python train.py --n_experts=32 --init_std_router=0.00942 --init_std_up=0.0483 --optimizer="soap_variant" --lr=0.0122 --warmup_steps=62 --dataset="wikipedia_en"
Below are experts of layer 6 (counted from 0) of a mixture-of-experts language model. Rows are named router (the router's row for the expert), gate (a neuron's input weights, with its number), up (a neuron's input weights, with its number), down (a neuron's output weights, with its number) and show model dimensions 48-95. Each number is 200 + 40 x the weight over its row's rms, rounded and kept within 0 to 999.
Before each expert's rows: a language model's description of what the expert responds to; "comes after" lists some tokens at least twice as common just before its tokens as in all text. This comes from a sample of Wikipedia text that the model never trained on. Tokens count by the router's weight.

# expert 19
What it handles: Word-initial fragments. Short word-start pieces after a space that begin a longer word, such as dist in distraction, th in thorough, ob, s, p, re.
comes after: " the", " a", " and", " to", " of", " was"
router,185,165,231,161,237,223,222,256,286,222,200,198,223,210,197,206,139,207,174,175,227,177,230,158,208,268,226,202,193,183,148,239,220,115,210,251,202,176,254,215,204,125,222,220,216,216,239,219
gate0,182,232,161,268,231,217,283,210,253,202,174,218,208,187,228,185,168,181,146,247,158,180,205,252,188,223,87,210,234,178,170,297,181,227,222,225,200,194,263,174,170,146,204,176,285,222,219,164
up0,191,220,161,160,189,155,222,233,302,225,202,174,235,194,204,313,87,222,223,190,151,180,183,224,162,187,201,254,220,125,199,225,140,170,240,172,211,161,191,217,266,213,166,255,172,253,242,176
down0,213,203,201,146,204,174,209,216,240,205,233,242,186,234,232,259,126,165,174,256,225,214,234,155,177,231,243,195,246,208,225,151,204,200,282,197,221,192,180,154,230,166,207,249,204,244,219,188
gate1,172,200,214,243,248,227,250,199,225,171,223,164,198,220,232,189,193,200,241,123,157,213,263,145,185,185,200,224,212,183,203,198,203,240,196,193,203,228,189,247,207,156,250,228,223,205,227,274
up1,202,235,244,213,264,100,197,222,203,187,204,224,227,233,221,205,182,146,255,131,119,258,259,177,186,148,232,168,161,219,255,147,185,326,190,237,222,212,173,260,193,242,246,151,215,209,253,169
down1,247,267,130,220,262,196,217,171,142,252,190,178,151,255,268,170,236,140,262,159,163,169,207,204,196,243,153,210,246,269,196,158,148,221,287,209,156,166,222,221,261,182,235,150,167,180,283,187

# expert 31
What it handles: Digit 1 and suffixes. Leading digit 1 in years and numbers, and word pieces after brackets or mid-word, such as s in (surname), (singer), and -ers, -ans endings.
comes after: " ", " (", " \"", "–", "_{", "/"
router,226,158,161,233,221,248,164,320,227,161,176,125,207,221,280,220,211,264,158,158,222,265,263,104,186,218,124,214,149,216,174,235,185,168,169,215,189,178,216,194,123,202,199,245,238,282,286,186
gate0,210,118,173,248,194,192,183,232,231,247,307,160,98,173,172,251,197,270,192,150,150,201,221,123,223,177,141,171,203,163,195,174,212,155,190,237,166,269,214,272,232,180,207,205,248,198,134,249
up0,257,184,163,185,216,169,295,194,227,200,171,212,255,194,191,180,245,149,161,144,201,223,245,252,225,153,203,244,204,220,225,212,237,224,141,233,225,240,309,190,216,228,245,163,199,204,195,226
down0,216,204,199,213,141,159,178,179,182,249,189,256,155,207,187,270,191,218,133,171,225,159,216,185,258,228,226,119,156,188,201,200,238,228,197,148,204,229,149,315,190,220,200,228,145,260,169,272
gate1,224,194,208,215,176,191,210,210,226,144,292,253,220,172,194,263,202,180,213,182,134,241,234,185,230,237,254,119,168,251,235,178,181,195,220,222,166,162,235,200,184,172,207,181,234,216,234,170
up1,237,182,183,250,152,111,204,263,199,127,104,282,191,166,231,204,282,210,207,200,211,198,179,225,253,164,240,164,175,210,220,117,189,165,201,199,223,198,243,195,212,177,208,199,172,175,220,244
down1,214,193,206,257,68,181,200,232,211,151,179,176,176,184,243,192,184,156,209,143,173,269,189,144,219,126,219,199,227,233,192,140,120,248,315,168,169,260,204,170,193,242,231,206,194,224,200,168

# expert 20
What it handles: Years and infobox labels. Digits inside years like 1955 or 2019, and infobox field labels such as Born, Native name, Synonyms, Genus.
comes after: "1", "2", "9", "-", "0", "8"
router,197,135,175,184,244,248,218,147,176,140,176,166,173,170,279,211,238,256,198,220,185,260,165,163,247,204,227,174,171,261,154,235,243,217,196,141,174,168,197,168,178,177,105,230,166,251,228,187
gate0,163,211,225,235,177,208,220,253,173,160,213,261,174,137,94,252,278,210,169,161,188,260,171,248,248,182,184,94,231,203,208,152,225,204,208,163,158,210,200,190,149,196,188,197,199,197,209,108
up0,184,229,147,236,149,251,227,182,196,132,167,198,215,131,173,224,226,175,210,245,282,187,203,295,177,239,231,88,195,162,193,228,153,189,273,184,243,157,215,264,158,231,174,153,191,252,209,244
down0,199,252,195,134,202,270,141,256,174,317,171,165,239,205,201,278,121,275,247,230,211,209,260,236,181,215,162,183,206,191,242,171,241,254,215,230,171,124,187,277,215,198,177,174,177,208,242,180
gate1,134,168,152,172,262,189,215,188,218,224,260,126,231,248,188,192,167,193,273,151,220,248,252,223,178,219,202,209,252,144,231,176,177,224,176,246,250,200,141,165,236,186,155,210,207,153,212,210
up1,210,212,139,218,260,307,198,190,199,194,219,192,168,221,234,228,236,183,257,196,176,274,142,139,220,221,265,185,196,169,218,232,233,166,266,148,216,152,166,179,284,188,181,139,158,154,216,173
down1,248,146,245,166,238,187,242,264,191,224,180,265,200,206,172,199,236,233,260,229,163,117,249,221,181,217,134,235,178,149,217,196,223,195,177,225,177,255,216,165,251,227,194,190,178,232,123,245

# expert 0
What it handles: Articles and field colons. Mostly the word "the"/"The" after prepositions or at sentence start, plus colons and semicolons after infobox field names like Conference:, Branch:.
comes after: " of", " in", " to", ".", " at", " on"
router,146,243,262,203,146,217,251,199,215,116,217,177,224,172,249,229,193,198,212,208,205,168,253,178,262,265,215,210,247,251,169,209,244,225,146,205,198,159,239,225,204,208,144,205,282,191,249,122
gate0,222,303,207,211,174,256,181,165,149,167,184,227,208,140,193,238,248,221,167,236,175,139,256,248,177,182,230,188,185,210,258,163,248,197,246,126,197,216,251,246,214,189,188,219,224,206,127,140
up0,266,246,264,196,220,241,167,159,231,145,142,211,176,225,213,167,262,182,164,266,136,179,223,251,173,256,235,155,210,194,147,196,141,195,161,168,233,187,180,255,116,239,173,233,232,203,122,191
down0,213,225,277,167,223,113,242,203,224,223,199,157,170,237,176,95,125,196,236,251,218,232,129,214,168,185,155,207,209,228,189,216,190,166,214,178,190,119,192,165,168,177,288,166,236,224,218,285
gate1,247,194,173,218,247,202,214,200,179,190,236,143,254,197,203,262,152,173,235,160,228,185,218,189,179,266,248,189,136,265,179,109,163,141,159,192,248,185,162,125,285,247,155,208,217,212,183,167
up1,254,175,204,238,280,217,183,230,161,292,181,209,163,197,183,223,230,233,172,196,191,176,152,244,170,131,306,246,253,200,173,178,266,114,235,243,174,214,172,170,200,190,252,181,181,162,169,204
down1,208,154,210,244,255,233,166,165,160,124,209,182,200,190,176,186,231,140,214,169,191,192,163,184,209,202,204,183,268,259,184,123,229,214,232,279,203,232,173,223,223,218,208,216,262,228,225,174

# expert 5
What it handles: Clause-linking function words. Conjunctions, relative pronouns and pronouns that open a new clause, such as and, who, that, which, when, he.
comes after: ",", ".", "s", " where", " However", "),"
router,226,236,229,234,191,192,219,151,211,145,199,189,218,173,174,228,197,243,199,171,193,214,174,199,207,258,274,128,254,212,232,246,257,240,111,246,163,174,203,216,155,172,189,245,265,184,227,196
gate0,172,222,198,130,101,208,230,177,244,177,205,211,193,149,219,173,182,227,174,246,238,186,221,218,165,232,180,113,248,222,234,263,230,172,129,232,239,185,220,238,201,181,191,202,134,246,187,279
up0,199,203,224,186,240,227,158,239,199,216,279,215,138,311,227,165,236,185,157,204,220,190,203,214,207,289,207,207,133,294,228,202,195,192,193,143,259,186,191,183,197,209,176,238,198,100,240,130
down0,206,191,164,208,181,226,264,277,157,139,172,144,208,122,234,179,128,231,197,213,242,173,289,192,216,208,136,188,220,194,203,148,191,107,178,194,260,212,174,170,178,224,201,211,149,163,133,245
gate1,189,101,186,182,165,277,191,214,214,160,95,244,186,227,258,185,222,207,207,227,262,209,153,186,179,208,169,180,209,197,277,263,249,170,185,172,204,241,196,265,176,195,209,213,140,266,211,210
up1,253,150,175,314,184,179,220,154,154,156,173,174,280,223,197,201,166,177,238,226,175,262,208,210,143,247,222,209,176,197,147,205,279,231,153,258,152,204,241,195,213,169,315,242,211,222,215,138
down1,222,202,184,294,182,131,147,185,204,219,292,167,193,181,236,208,227,149,195,263,192,149,186,205,224,216,228,120,235,216,222,122,179,202,169,202,228,236,256,183,282,183,187,225,225,177,188,183

# expert 2
What it handles: Digits in tables and figures. Single digit tokens inside numbers in stat tables, scores, measurements and prices, such as 68 in league tables or 397,325.
comes after: "1", "2", "3", " ", "4", "5"
router,218,163,178,188,213,184,283,192,329,216,230,195,228,180,200,196,225,244,182,176,208,180,221,193,189,189,255,126,276,147,190,232,161,238,209,262,179,269,224,203,231,188,125,222,246,252,230,180
gate0,196,168,196,196,170,90,185,188,170,234,259,194,244,209,232,220,170,235,137,216,186,204,207,229,210,191,141,154,192,199,250,244,183,192,206,190,231,270,221,128,194,224,137,142,266,249,227,201
up0,198,151,195,215,247,251,269,288,141,178,229,243,162,210,159,195,147,176,115,172,209,177,169,155,167,202,219,190,258,197,167,113,206,223,238,224,181,220,205,265,254,236,266,169,203,202,186,210
down0,159,201,161,230,186,232,256,280,198,192,228,246,128,161,199,166,158,216,218,274,233,191,161,171,187,194,221,193,237,198,151,148,251,260,220,193,201,168,193,275,198,170,231,143,162,204,198,207
gate1,226,218,253,198,146,239,157,244,295,239,209,190,161,200,216,216,113,293,172,150,177,224,177,277,253,234,159,161,166,253,159,210,230,173,129,184,226,190,170,188,260,233,253,228,167,129,193,248
up1,209,155,157,133,215,240,213,139,172,154,209,196,216,241,192,175,251,228,115,186,201,207,208,236,156,99,204,197,231,218,219,156,216,150,134,221,206,241,262,213,189,205,243,170,154,178,164,180
down1,210,159,258,214,172,191,119,225,221,209,160,227,165,190,198,104,221,235,212,220,203,221,137,183,137,155,169,150,230,215,260,172,206,207,265,252,182,283,160,257,272,133,166,181,235,200,115,224

# expert 7
What it handles: Table cell separators. Pipe characters separating cells in Wikipedia tables of statistics, results and squads, plus semicolons and colons in sports listings.
comes after: ")", "0", "3", "%", "4", "5"
router,224,254,240,213,200,230,239,190,339,95,219,196,258,176,196,246,176,219,156,199,204,181,229,225,238,200,267,274,167,148,200,237,279,131,200,174,281,204,188,216,144,200,223,249,189,201,267,179
gate0,190,188,193,161,169,196,155,221,168,125,185,155,196,208,265,134,166,150,154,228,188,189,183,206,209,229,189,195,254,105,245,307,307,186,230,234,182,241,186,217,153,206,267,214,225,206,181,241
up0,155,163,176,184,204,273,187,220,232,198,172,158,267,202,216,206,194,263,247,177,199,192,231,218,129,261,230,122,275,146,175,121,165,86,208,188,208,263,166,235,186,235,217,222,176,213,233,211
down0,226,174,201,151,232,294,257,246,181,208,193,185,206,216,206,140,297,217,146,154,165,237,142,135,208,219,167,209,222,246,176,176,175,191,219,230,114,204,263,122,238,264,159,97,137,253,171,179
gate1,228,172,248,147,195,262,198,208,238,212,188,240,200,176,233,254,232,228,178,164,209,231,203,233,262,213,163,136,215,102,180,166,196,166,193,306,222,216,187,171,225,202,246,187,204,232,127,220
up1,182,203,251,200,165,232,183,194,181,223,175,216,213,204,195,216,189,208,242,186,173,154,219,240,146,253,263,160,213,149,227,261,150,194,245,196,188,124,163,265,229,230,212,140,246,173,230,172
down1,195,205,215,182,294,211,226,201,171,130,154,256,168,195,283,181,256,197,201,82,156,201,250,221,228,152,189,163,207,176,164,226,146,200,79,260,199,191,204,207,169,142,199,173,218,255,208,211

# expert 1
What it handles: Digits and per- prefix. Number digits, mostly 2, 0, 3 and 1, inside years, scores and table figures, plus the word-start per in permitted, performer, perceived.
comes after: " ", "0", "–", " (", "/", " $"
router,222,225,218,222,208,210,240,289,271,218,178,201,229,214,217,232,198,307,169,154,184,206,187,217,275,180,216,188,250,178,155,204,144,196,184,165,155,246,215,188,160,186,208,215,239,227,205,177
gate0,199,139,160,163,176,201,213,182,209,146,222,232,226,181,234,190,288,90,140,164,152,213,201,223,246,164,185,290,148,145,189,153,200,175,164,158,236,176,199,149,187,226,232,204,202,151,228,212
up0,210,201,217,123,229,242,194,153,125,184,144,160,187,133,227,219,174,165,216,218,195,163,250,212,200,230,269,171,231,249,205,262,147,253,250,130,115,223,204,220,192,168,250,229,215,220,226,312
down0,193,249,199,238,183,232,180,186,151,241,176,173,177,238,208,221,169,189,192,285,198,230,198,87,285,213,221,161,110,177,241,274,184,200,173,174,162,228,190,172,122,162,157,191,174,287,181,229
gate1,235,157,167,236,184,245,215,225,197,202,192,181,199,182,244,233,210,237,203,247,205,211,219,166,214,185,201,236,247,193,189,185,147,169,184,171,215,182,208,262,279,250,225,219,197,215,209,221
up1,222,312,171,222,206,227,180,248,207,228,228,233,174,188,216,160,296,215,209,217,196,84,209,199,235,204,218,169,188,179,162,194,210,202,216,93,239,145,223,190,264,178,197,254,201,207,126,195
down1,199,187,144,213,127,230,308,161,273,235,195,154,190,180,259,295,230,221,212,184,165,251,215,143,195,252,121,111,249,188,227,207,200,202,235,192,191,216,247,156,203,177,272,150,231,236,196,226

# expert 10
What it handles: Copulas and articles. Forms of be and the articles a/an, especially the was/is right after an article's subject in opening sentences, such as Crouch is, season was.
comes after: " is", " as", " was", " It", ",", " it"
router,222,192,244,164,200,228,185,182,255,127,204,141,255,159,206,160,255,192,174,178,166,154,204,151,278,255,220,196,246,187,156,217,207,237,173,238,177,157,189,178,164,68,159,206,215,167,247,181
gate0,188,239,168,190,145,158,208,150,152,177,241,156,147,181,189,298,217,213,168,280,148,236,205,188,205,189,199,254,266,260,206,102,202,174,220,238,184,148,242,191,221,121,174,236,152,148,161,144
up0,235,171,201,159,230,247,177,185,224,177,166,214,261,198,229,111,206,208,204,153,134,182,75,138,207,192,174,178,194,182,187,204,255,182,130,168,218,204,141,186,229,156,165,235,227,200,284,190
down0,187,237,167,155,161,229,172,170,145,218,282,225,241,244,154,180,202,176,158,109,205,196,262,186,199,157,196,279,166,217,243,190,230,231,242,131,206,229,201,204,201,261,288,297,262,286,207,190
gate1,259,171,151,179,189,179,210,136,227,213,226,190,209,152,242,211,138,249,187,213,228,201,212,197,195,254,175,194,171,237,200,240,263,272,260,257,204,248,241,233,202,211,220,224,174,237,211,190
up1,210,188,171,244,221,183,161,229,185,146,172,194,184,143,150,172,195,163,244,243,187,247,150,222,260,184,247,173,175,220,225,155,264,205,214,237,174,194,185,201,267,226,206,258,194,206,250,241
down1,209,207,163,146,241,149,256,142,139,303,179,252,184,230,254,223,260,236,198,196,236,285,192,182,176,204,153,140,197,189,153,242,196,221,270,280,197,261,144,197,224,123,185,249,162,188,192,152

# expert 15
What it handles: Words after articles. Adjectives and word pieces right after "the" or "a", such as Young, Old, great, traditional, or an- continued as anime, animal.
comes after: " the", " a", " The", " A", "The", " an"
router,215,188,148,166,138,225,245,211,258,187,183,182,231,186,214,180,198,195,141,199,189,113,162,151,218,149,204,238,149,225,220,256,122,239,168,191,246,193,189,199,166,225,167,225,191,185,267,152
gate0,230,115,157,142,229,185,193,172,172,149,191,246,247,171,195,170,176,108,85,112,202,225,243,182,224,174,229,161,199,177,183,185,174,228,180,204,216,166,285,139,172,215,166,233,165,208,174,156
up0,210,270,195,220,206,166,210,175,220,239,246,250,172,202,199,194,199,209,137,106,192,186,153,230,126,153,210,209,222,238,244,247,267,206,214,260,217,181,199,170,172,209,191,179,194,151,228,243
down0,200,233,274,125,105,221,182,226,186,246,267,162,165,143,164,181,237,212,223,227,225,202,121,246,131,148,208,222,240,187,156,197,259,151,190,248,189,209,195,280,162,195,173,224,135,227,217,154
gate1,138,225,173,214,249,170,288,173,225,212,234,181,242,220,243,224,161,163,214,215,149,128,144,167,248,148,184,232,162,232,214,199,152,240,252,275,256,202,287,260,194,214,168,202,199,135,205,183
up1,190,99,209,219,259,172,209,271,286,222,206,165,142,244,206,177,171,141,225,190,184,220,147,132,247,171,171,274,247,220,163,201,122,236,202,269,249,198,199,211,215,147,155,275,250,165,201,246
down1,218,166,210,172,191,124,205,119,242,258,202,158,141,238,113,265,160,216,212,201,156,226,174,194,207,140,176,284,204,141,221,143,194,200,207,235,282,295,189,208,185,117,171,260,185,202,238,207

# expert 16
What it handles: Place names. Country, city and region names and demonyms, especially the second word of New York and United States, plus London, England, °W coordinates.
comes after: " United", ",", " New", " the", " in", " of"
router,216,188,140,168,194,247,250,233,218,171,280,204,214,183,214,261,268,228,188,168,122,210,222,227,220,202,195,171,225,211,276,196,221,195,181,143,266,170,180,169,223,161,145,201,205,223,201,193
gate0,207,166,149,235,193,210,137,232,223,232,222,148,190,188,281,233,221,194,186,185,221,162,187,219,235,234,248,207,302,217,276,203,211,210,240,154,229,199,222,197,224,208,246,243,214,222,126,262
up0,169,178,199,172,163,189,167,163,277,187,88,254,243,210,182,191,183,179,137,248,99,197,187,178,190,206,148,232,181,260,206,202,182,198,173,203,188,238,150,256,237,238,170,151,288,234,231,238
down0,241,248,195,172,210,161,159,175,201,144,191,204,255,142,209,185,206,176,202,165,254,167,273,171,223,154,255,138,254,195,187,201,196,238,206,207,99,116,221,180,268,169,230,207,208,147,238,192
gate1,237,196,190,215,228,182,140,211,231,203,256,198,295,192,220,262,169,218,180,200,223,256,238,239,157,145,215,185,128,174,231,200,241,226,159,194,185,118,166,198,208,150,248,142,204,244,178,123
up1,185,305,308,150,218,199,244,216,242,197,150,118,156,244,196,263,189,191,218,241,185,264,141,220,148,261,154,171,260,259,252,216,217,201,206,194,179,170,145,215,264,157,169,270,216,163,189,164
down1,175,236,225,212,196,161,204,116,144,206,190,199,210,155,159,250,197,216,136,191,189,215,220,231,205,131,196,222,218,202,236,217,235,321,196,303,237,173,206,188,252,229,237,203,178,124,195,173

# expert 12
What it handles: Capital initial letters. Lone capital letters starting a proper noun or word split into pieces, such as R in Rover, Rings, Rican, or C in Cumming.
comes after: " |", " (", "-", ":", " the", " of"
router,108,127,200,213,200,234,196,239,213,173,199,218,189,205,269,171,233,218,189,142,227,169,186,140,218,237,227,148,261,202,218,226,264,114,207,139,266,214,230,188,249,204,155,211,246,231,173,192
gate0,140,135,178,222,212,170,74,221,197,154,250,216,154,216,227,199,201,154,236,180,178,150,174,126,193,211,160,132,208,179,207,185,195,257,186,204,172,138,222,246,141,250,175,141,267,237,226,181
up0,198,219,168,276,235,123,200,224,183,210,214,205,229,270,146,226,199,152,256,191,151,134,155,190,158,197,174,180,207,154,231,155,252,189,191,133,204,212,224,252,120,186,165,187,269,224,274,188
down0,199,267,189,180,211,227,129,167,144,277,251,218,206,197,183,157,223,168,184,231,189,172,195,247,154,186,284,206,175,252,184,191,180,265,156,186,264,228,243,229,196,175,146,210,185,143,207,166
gate1,181,191,136,195,229,123,268,166,249,250,248,226,176,188,181,232,258,302,214,196,247,194,270,157,260,172,205,200,190,193,180,194,251,168,240,157,173,245,192,256,223,177,185,196,219,174,222,235
up1,124,242,199,190,182,256,171,225,189,182,258,142,180,106,233,166,201,149,194,161,253,152,168,198,213,143,167,241,199,224,162,172,221,172,130,236,170,173,133,282,139,176,214,138,179,175,154,190
down1,162,172,252,210,196,207,265,212,202,216,207,198,233,200,178,274,229,279,177,306,221,259,165,246,218,158,242,167,235,225,224,176,228,160,200,219,189,202,233,185,156,191,210,181,174,231,228,180

# expert 26
What it handles: List and heading markup. Line-initial list dashes, table pipes and heading equals signs in structured Wikipedia markup, such as - 2020, ==Plot==.
comes after: "\n", " |\n", ")\n", ".\n\n", "|", ".\n"
router,182,153,233,164,165,253,198,179,194,151,173,126,161,258,157,187,208,299,202,147,136,198,167,187,225,187,250,248,291,187,204,235,201,174,173,258,213,162,195,198,148,107,173,267,167,243,230,125
gate0,167,209,185,221,152,134,166,198,228,177,234,200,226,167,183,189,271,186,217,233,209,210,242,216,256,145,214,235,233,217,204,159,190,193,228,209,185,135,258,159,201,181,182,150,217,187,217,245
up0,227,180,210,179,187,205,119,169,183,242,180,186,176,243,192,258,229,134,206,139,215,232,174,262,273,240,176,197,220,212,114,202,198,266,182,165,253,178,214,149,190,228,198,196,227,217,206,225
down0,241,266,252,183,206,121,230,196,195,168,169,150,228,235,178,248,169,175,187,189,301,173,232,151,159,267,238,190,189,170,198,162,199,153,161,214,183,209,192,158,185,181,226,194,213,148,224,173
gate1,214,159,174,218,178,180,140,245,178,196,151,202,198,191,243,117,187,271,219,231,171,213,228,250,206,195,170,193,247,214,238,185,226,157,214,181,156,186,240,262,118,216,194,224,263,233,190,177
up1,123,178,269,171,249,211,142,248,190,196,211,224,219,233,205,247,205,181,214,153,191,183,248,141,212,202,186,285,262,191,181,165,151,194,209,231,220,234,146,224,234,151,179,184,233,165,279,236
down1,213,203,240,256,211,168,199,142,159,180,187,210,179,184,239,140,272,192,222,256,211,171,226,233,209,172,190,250,207,261,211,212,173,210,179,200,195,212,252,203,149,204,224,181,272,249,220,219

# expert 14
What it handles: Verbs, particles, prepositions. Phrasal-verb parts and prepositions in narrative prose, such as break into, off waivers, over, back, during, entered.
comes after: " to", " and", ".", " he", " was", " a"
router,217,174,228,176,218,229,228,266,209,193,174,155,212,202,183,167,235,250,148,148,269,176,228,163,228,166,221,206,207,177,273,177,178,157,244,267,220,209,227,235,203,192,182,242,209,193,244,94
gate0,191,247,288,223,224,209,206,229,225,206,163,203,194,230,188,196,293,128,242,254,235,160,235,207,204,219,183,215,202,218,216,266,209,217,216,168,178,283,153,128,249,271,188,323,170,213,274,156
up0,159,172,133,222,207,177,215,187,206,213,167,172,213,105,188,199,145,195,179,203,219,129,199,190,166,218,179,172,217,264,126,228,116,183,226,140,214,205,227,281,200,162,152,146,255,229,174,251
down0,203,197,189,200,161,153,242,177,240,127,247,164,259,221,211,265,160,178,134,174,159,205,193,220,261,218,167,192,172,233,228,215,270,123,199,301,192,190,186,275,138,230,168,260,194,231,137,206
gate1,111,198,226,196,199,268,207,290,211,226,217,177,139,209,223,140,237,231,107,254,221,171,181,124,226,192,163,193,215,210,237,159,211,205,227,244,138,182,175,214,191,191,221,160,186,159,250,149
up1,97,149,189,207,180,189,177,265,217,230,233,148,125,142,140,210,222,238,170,213,219,111,214,135,227,203,203,201,225,139,250,214,282,187,199,244,149,214,261,201,221,169,191,164,245,212,255,207
down1,268,258,200,228,255,221,129,247,179,231,181,192,197,175,196,201,199,170,176,210,147,212,232,238,160,194,231,242,152,138,201,126,232,263,182,167,282,199,164,201,185,233,154,175,126,224,208,169

# expert 4
What it handles: Life and time nouns. Nouns of time, life and people after the or his, such as life in Early life, years, season, career, children, plus -ations/-ings endings.
comes after: " the", " his", " a", " was", "'s", " this"
router,207,225,131,174,209,255,251,257,244,107,213,125,218,167,194,160,139,236,187,174,170,240,160,162,187,223,184,241,151,225,223,222,231,217,121,241,160,205,164,276,187,151,236,232,219,223,262,152
gate0,250,155,186,140,143,184,267,176,198,177,194,115,234,216,222,229,154,184,183,135,123,201,240,221,190,147,147,227,267,256,241,223,170,259,141,221,173,215,183,198,256,131,153,148,154,212,129,172
up0,219,145,235,210,213,192,276,123,161,169,191,154,194,128,250,164,197,239,224,176,169,186,192,165,233,165,161,235,208,316,212,248,166,198,185,199,204,219,204,211,207,94,224,153,237,194,142,225
down0,272,190,136,205,213,194,184,193,255,220,123,256,163,135,180,179,261,201,203,217,138,264,224,155,181,206,231,222,193,228,97,213,162,172,232,146,118,160,191,279,173,159,225,207,196,217,215,179
gate1,223,188,188,114,204,283,168,185,205,194,200,113,201,194,167,196,172,218,183,207,246,186,173,243,247,204,174,147,210,247,206,139,234,148,120,174,164,253,167,219,302,177,203,223,233,174,196,295
up1,155,214,127,230,203,221,238,253,211,168,163,221,162,232,202,211,157,245,263,251,238,230,183,183,190,258,203,206,154,238,168,200,180,241,184,250,196,226,102,241,192,153,189,251,211,207,158,196
down1,233,163,118,212,176,233,141,182,257,187,259,242,242,259,210,151,166,173,181,190,150,257,168,229,165,306,246,185,208,188,150,140,200,200,156,203,198,275,146,199,161,212,265,215,195,197,157,191

# expert 21
What it handles: Opening brackets and spaces. Opening parentheses, quotes, brackets and bare spaces that begin a value or note in tables, lists and infoboxes, such as Census 1900 (, Running time: .
comes after: " |", " /", ",", ":", ";", "\""
router,222,179,233,227,210,166,198,284,245,113,209,118,198,218,189,157,249,197,196,260,237,198,193,219,286,198,182,182,234,246,217,171,223,163,182,227,224,174,200,231,160,112,210,245,206,235,259,218
gate0,148,186,198,164,175,178,151,202,181,208,165,229,275,135,151,250,251,146,198,164,163,206,179,229,202,188,212,193,190,172,170,139,284,174,146,147,234,258,248,185,157,173,206,170,189,205,211,240
up0,216,254,213,183,178,167,195,203,143,176,239,139,190,182,180,194,207,263,215,190,176,172,193,163,228,242,176,140,278,187,203,286,208,252,258,200,233,198,230,271,182,178,213,135,234,329,154,208
down0,209,295,210,244,148,224,208,185,205,205,228,227,212,138,111,235,217,237,175,171,120,240,232,251,110,199,282,276,204,218,209,290,176,157,222,262,155,218,157,215,228,134,189,165,137,179,191,203
gate1,207,181,150,277,203,227,132,230,190,244,118,234,262,217,182,175,205,253,235,119,191,173,230,209,218,187,220,219,152,243,188,146,222,186,248,167,194,171,170,264,240,154,226,172,151,199,221,189
up1,276,180,143,140,215,202,203,264,135,149,261,172,167,199,201,248,147,194,178,210,254,269,161,195,151,174,158,131,209,193,212,217,181,220,161,200,214,208,263,243,255,264,233,233,190,238,159,150
down1,170,140,181,232,158,147,258,260,190,199,210,183,256,201,195,198,237,65,208,182,211,166,224,115,191,182,222,211,228,190,204,227,104,215,175,219,222,219,225,174,209,199,203,213,166,134,230,245

# expert 29
What it handles: Sports table terms. Words in sports and stats tables and infoboxes, such as Cup, Championship, Competition, Record, team, Medal record.
comes after: " |", "|", "-", "==", ";", " High"
router,180,199,175,230,243,233,170,172,163,117,183,217,234,234,190,196,154,254,210,216,148,298,195,257,233,218,186,194,245,239,252,210,147,205,201,237,166,231,207,215,227,179,187,217,202,242,218,170
gate0,165,238,182,222,222,208,178,215,146,128,216,221,165,131,208,193,139,154,118,205,181,218,192,213,126,200,254,200,205,241,256,184,101,179,148,206,236,212,222,201,296,177,155,186,186,204,239,186
up0,149,160,207,268,180,270,181,228,154,207,259,199,160,169,177,210,162,236,164,119,200,228,243,253,164,299,146,260,212,174,173,137,261,250,268,176,214,178,156,206,272,206,252,185,95,224,138,169
down0,151,175,135,156,94,189,122,220,192,148,242,173,196,195,148,181,224,210,192,176,293,194,165,140,182,186,201,191,222,242,159,222,164,125,252,207,225,198,112,181,165,174,123,214,193,208,224,167
gate1,178,163,159,264,183,186,199,166,252,203,255,288,247,160,286,193,212,185,177,127,220,177,234,253,250,190,183,153,196,172,160,203,161,188,109,201,198,232,119,169,152,183,189,147,204,158,250,151
up1,203,243,183,152,178,165,270,141,220,159,177,184,168,197,201,218,181,244,192,206,145,217,174,207,235,155,178,162,174,156,110,183,207,203,194,203,254,195,242,239,173,124,185,255,164,189,161,239
down1,188,144,216,243,196,165,179,152,252,142,230,199,247,198,230,193,219,186,250,210,229,128,204,267,243,237,179,100,140,222,189,179,279,138,137,285,203,221,200,310,157,212,240,163,171,178,167,200

# expert 3
What it handles: Digits in numbers. Single digits inside longer numbers, especially coordinates, table figures, ISBNs and percentages, such as 1.97303'2'°W or 42,93'4'.
comes after: ".", "0", "5", "6", "4", "8"
router,245,158,150,161,200,187,190,237,274,181,315,201,224,186,140,201,218,267,164,116,177,126,258,176,247,266,271,167,206,194,189,194,163,246,179,186,212,203,203,235,195,124,181,204,238,142,179,142
gate0,248,190,158,188,193,209,259,197,191,168,212,190,250,145,129,151,176,241,145,132,166,206,231,260,243,228,186,228,262,179,208,265,222,219,233,170,263,203,219,146,213,143,181,201,167,183,134,179
up0,146,191,204,157,240,180,159,189,266,221,200,203,203,219,243,265,259,161,194,254,250,185,136,110,197,212,196,219,198,201,253,172,145,188,219,194,151,213,182,126,180,234,222,209,268,197,224,222
down0,193,199,175,204,151,211,146,213,279,223,137,192,252,176,225,208,195,159,155,198,225,102,264,93,133,162,196,219,210,243,296,190,202,165,221,166,119,215,272,223,190,217,186,176,212,175,164,283
gate1,145,188,139,193,233,266,222,224,217,188,223,197,219,125,142,237,215,292,242,250,200,248,124,278,221,247,149,209,174,184,162,200,213,263,148,200,191,200,227,253,274,206,246,178,245,141,209,242
up1,202,149,274,223,204,173,218,241,234,184,218,213,143,168,268,262,215,210,249,201,225,146,277,190,181,113,197,193,222,262,213,187,209,162,241,208,193,198,211,184,104,198,162,172,243,255,221,217
down1,204,88,240,175,193,142,312,178,141,257,215,160,190,127,174,252,207,258,168,178,215,214,201,181,181,215,206,228,221,222,189,146,173,129,180,197,216,216,223,175,160,195,155,171,157,190,228,178